Weights of a small mixture-of-experts language model, trained from scratch on English Wikipedia.
Experts: 96 SwiGLU neurons an expert, 3 picks a token.
Below are experts of layer 9 (counted from 0) of a mixture-of-experts language model. Rows are named router (the router's row for the expert), down (a neuron's output weights, with its number) and show model dimensions 0-223. Each number is 128 + 32 x the weight over its row's rms, rounded and kept within 0 to 255.
Before each expert's rows: a language model's description of what the expert responds to. This comes from a sample of Wikipedia text that the model never trained on.

# expert 8
Mid-word fragments after prefixes. Short word pieces just after a prefix or first syllable of a common Latinate word, as in inc-ap-able, dis-f-ellowed, res-p, adem.
router [124 125  76 103  95 129 155 124 164 104  81 112 140 132 121 155 144 143 157 108 145  52 116  98  72  43 104 159 126 149 153 104  97 113  83 130 132 111  59 119 101  95 161  80 101  71  74 123 185  82 125  89 104  87 146 199 133 117 111 146 148 122 135 107 105 191 120 154 103  58 175 158 118  93 150 117 125  63 145 140 139 199 201 123 126 119  94 123 111 112 126 116 154 145 107  86 147 157 113 141 112 125 173 144 139  93  86 124 175 106 173 142 128 113 123 127 148  85 105  76 145  98  75 131 115  42 123 107  85 114 149 145  92 181 170 110 114 137 116 162 170 120 177 186 159 135 140 174 136 108 179  97  83 160 136 111  81 111 111 171 178 137 112  81 182  89 128 136 133 179  76 111  78 156 173 146 118  95 106 107 139 139 120 136  89 101  85  84 114 114 139 152 163 149 138 135 163 136  85  77 106 143 175 149 141  69  82 128 120 192 140 122 133 116 143  93 139 172  72 154 156 126 107 115]
down0 [111 179 148 109 140 134  76 137 101 127 138 143  79 178 166 134 196  91 106 181 108 107 171 168 171 131 137 169 149 146 160 154  60 128 136 138 182 137 108 124 142 151 125 162 103  81 121 121 127 136  74 130 123 136 172 136 137 163 112 166 109  12 100 138 165 128 105  80 181 210 124  50 116 123 124 126 134 102 146 145 189 144  90 106 127  62 148  87 102 138 138 107 163 100  94  73 167 122 102 123  74 173 109 146 176  68 129 163 139 114 107  97 148 110  96 107  87  85 137  67 157 173  91  94  98 147 111  95  91 151 175  97 129  71 151  77 146 124 167 113 152 100  96 162 176 156 136 128 135  77  89 103 120  94 139 146 117 135 161 159 111 163 154 121  81 109 131  33 148 150 162 110 176 152 144 154 165 145 106 162 152 117 121  95  99 183 100 129 138  81 136 139 107 137 142  99 133 131 118 194 106 104 126 143 108 142 155 150  93 136 117 141 130 135 176 117 165  93  82  78  82 112 121 112]
down1 [176 179 137 133 122 122 124 121 147 127 143 168 161 122 150 125 123  85 139 143 116 149 141 115  99  86 155 146 128 113  91 105 147 118 128 102 189 116 117 127  79 116 149 124 133  91  56 137 131  95 128  95 106 121  67 159 127  97 185  96 184 114 151 128 176 176 162 181 149  86 144 160  91 114 150  69 104 100 138 118  61 104 157 160 117 125 114 130 173 146  72 172 154 168 129 166  94 187 121 177  69 145 108 132  49 101 105 128 138 136 126 131 172  55 115  71 127 123 133 110  87 170 164 108  96  88  93 140 144 126 124  56 121 127 129  87 137 167 137 130 124 156 146  38 141 124 102  65 139 174 122 124 144  99 130 123 139 114  79  72 129 149  72 122 119 131 181 116  81 168 137 103 135 131  67  50 134  97 115  96  78 141 127 148 162  92 141  91 132 169 109 117  87 158 173 113 158 167 136 122 145 165 113 134  81  87 157  85 172 184 154 121 133 104 153 153  56 130 104 152 118  93 209 105]
down2 [106 123 128 120 151 151 110 131 150 169 137 153  96 131 156 114 174 139 131 107 116  90  90 133 112 146 136  88 152 115  80 214 183 133  71 124 135 153 153 135 122 106 159 104 128 129 125 163  74  92 152 143  81 121 152  94 153 147  92 187 160  78 144 114  85 162  83  91 154 131 151 116 158  92  53 181 158 102 156 130 102  82 148 135 180 140  81 113 132 146 135 118 109 121 197  95 109 144 117  80 185 127 132 137  88 114 162 103 108 134 143 151  74 114 158 139 156 127 182  66  65  83 156 106 120 206 173 135 160  81 125 119 163 127 122 154  85 115 146 114 177 108 105 109 117  91  85 147 135 202 156 114 148 139 113  68 170 131 130 159 100 130 148 130 123  83 161 122 127 141 129 119 192 133 145 102 100 141 125  84 125 145 145 140  98 133  89 112 101 127 128 118 133 159 179 115 135 116 135 160 120  74  81 151  98 103 134 190 114 116 141 119 182 134 131 101 120   4 196 160 123 172  48  61]
down3 [ 71  83 122 148  94 151 137 111 109 106 185 134 124 195 140 159 123  93 112 130 117 125 120  86 108 190  99 163 136  97 116 127 141 131  99 145 157  72 113  84  76 142 117 105 143 109 157 100  88 141 153  81 136 173 154 151 137 143 158 123 152 123 180 150 151 164 125 124  91 149 108 130  90 162 118 120  90 153 125 175 132 121 139 155  94 129 187 184  88 144  49 126 200  78 100 122 174  80 171 104 108 115 145  83 108 136 126 141 154  97  91 128 138 163 121 142 158 130 142 137 124 134 109 143 119 171 185 166 123 140 123 158 124  47 132 157  86 114 122 167 158 151 176 103 180 126 133 109 146 167 123  90 141  98 156 103 148 179 164 132 115  85  93 134  49 162 110 153 127 120 129 147  96 148 133  52 185 145 108 118  75 130 121  95  90 160  75 118 163 160 205 152 180 110 138 174  85 114 114 205 185 173 101 137 113 108 118 154 207  72  72 120 179 103 132  72 109 137 135 161 105 133 168 139]
down4 [123 109 149 124 129  74  83 107  91 154 153 153  89 119 109 119 166  51 110 127  99 118 162 112 115 103 118 135 126 156 104 161 137 146 126 147 111 169  43  74 170  33 129 126 133  68 125 144 122 103 118  92  79 177 153 162  96 121 114 116 136 115 104 178 143 132 126  90 165 134 159 155 152 127 120  89 115 161  81 161  72 126  93 126 109 137 168 130 147  43 115 148 149 143 123 151 165 123 136 124 179 166  91 138 112 130 102 144 120 177 110 173 115 170  96  90 165 122 192 135 100 168 135 139 154 139 174  66 140 112  98 108  82 152 123 159 125 147 148 187 147 156 178 125 183 143 101 109 127  85  67  98 129 124  98 107 123 181 130 125  88  99 110 142 137 172  73 121 154 125  74 106 122 170 129 134 105 150 172 112 102 246 105 103 132 179 141 109 133 137 102 168 149 143  77 127 134 104 131 172 106 146  48 113 132 212 128  95 139 157 152 181 159 139  96 143  94  79 130 125 173  74 108 142]
down5 [142 150 148  97 152  69  75  67 134  79 105 158 112  79 136 140 110 122 162 167  55 127 132 144 103  58 152 137 152 124  99 123  93  95 137 151 116  74 195 111 112 140 107 153  75 101 115 147  76 125 171 116 169 103  94 117 117 136 122 176 143 181  98 140 102 169 153  90 139  96 101 113 142 151 117 195 150 146 146  40  96 112 155 139 109 146 152 117  79 128 136 116 120 194  89 114 161 203 106 212 109 153  77 104 114  85 145 158 151 122 114 162 158 218 138 104 124 164 136 126 178  93 143 105  79 124  83 188 121 161 117  76 142 176 121 200  88 110  98  91  82 154 122 157  76 112 162 139 102 103 156 114 179 101 144 116 117 143 134 137 161 129 126  96  68 164 156 125 147 104  65 113 110 120 169 114 129 183 151 170 151  77 131 139 162 120 136 127 144  85 131 151  99 137  93 129 120 143 105 125 136 117 102 111 166 194 124 107  74 120 166 102 105 111 100 143  91 164 117 170 142 138  75 126]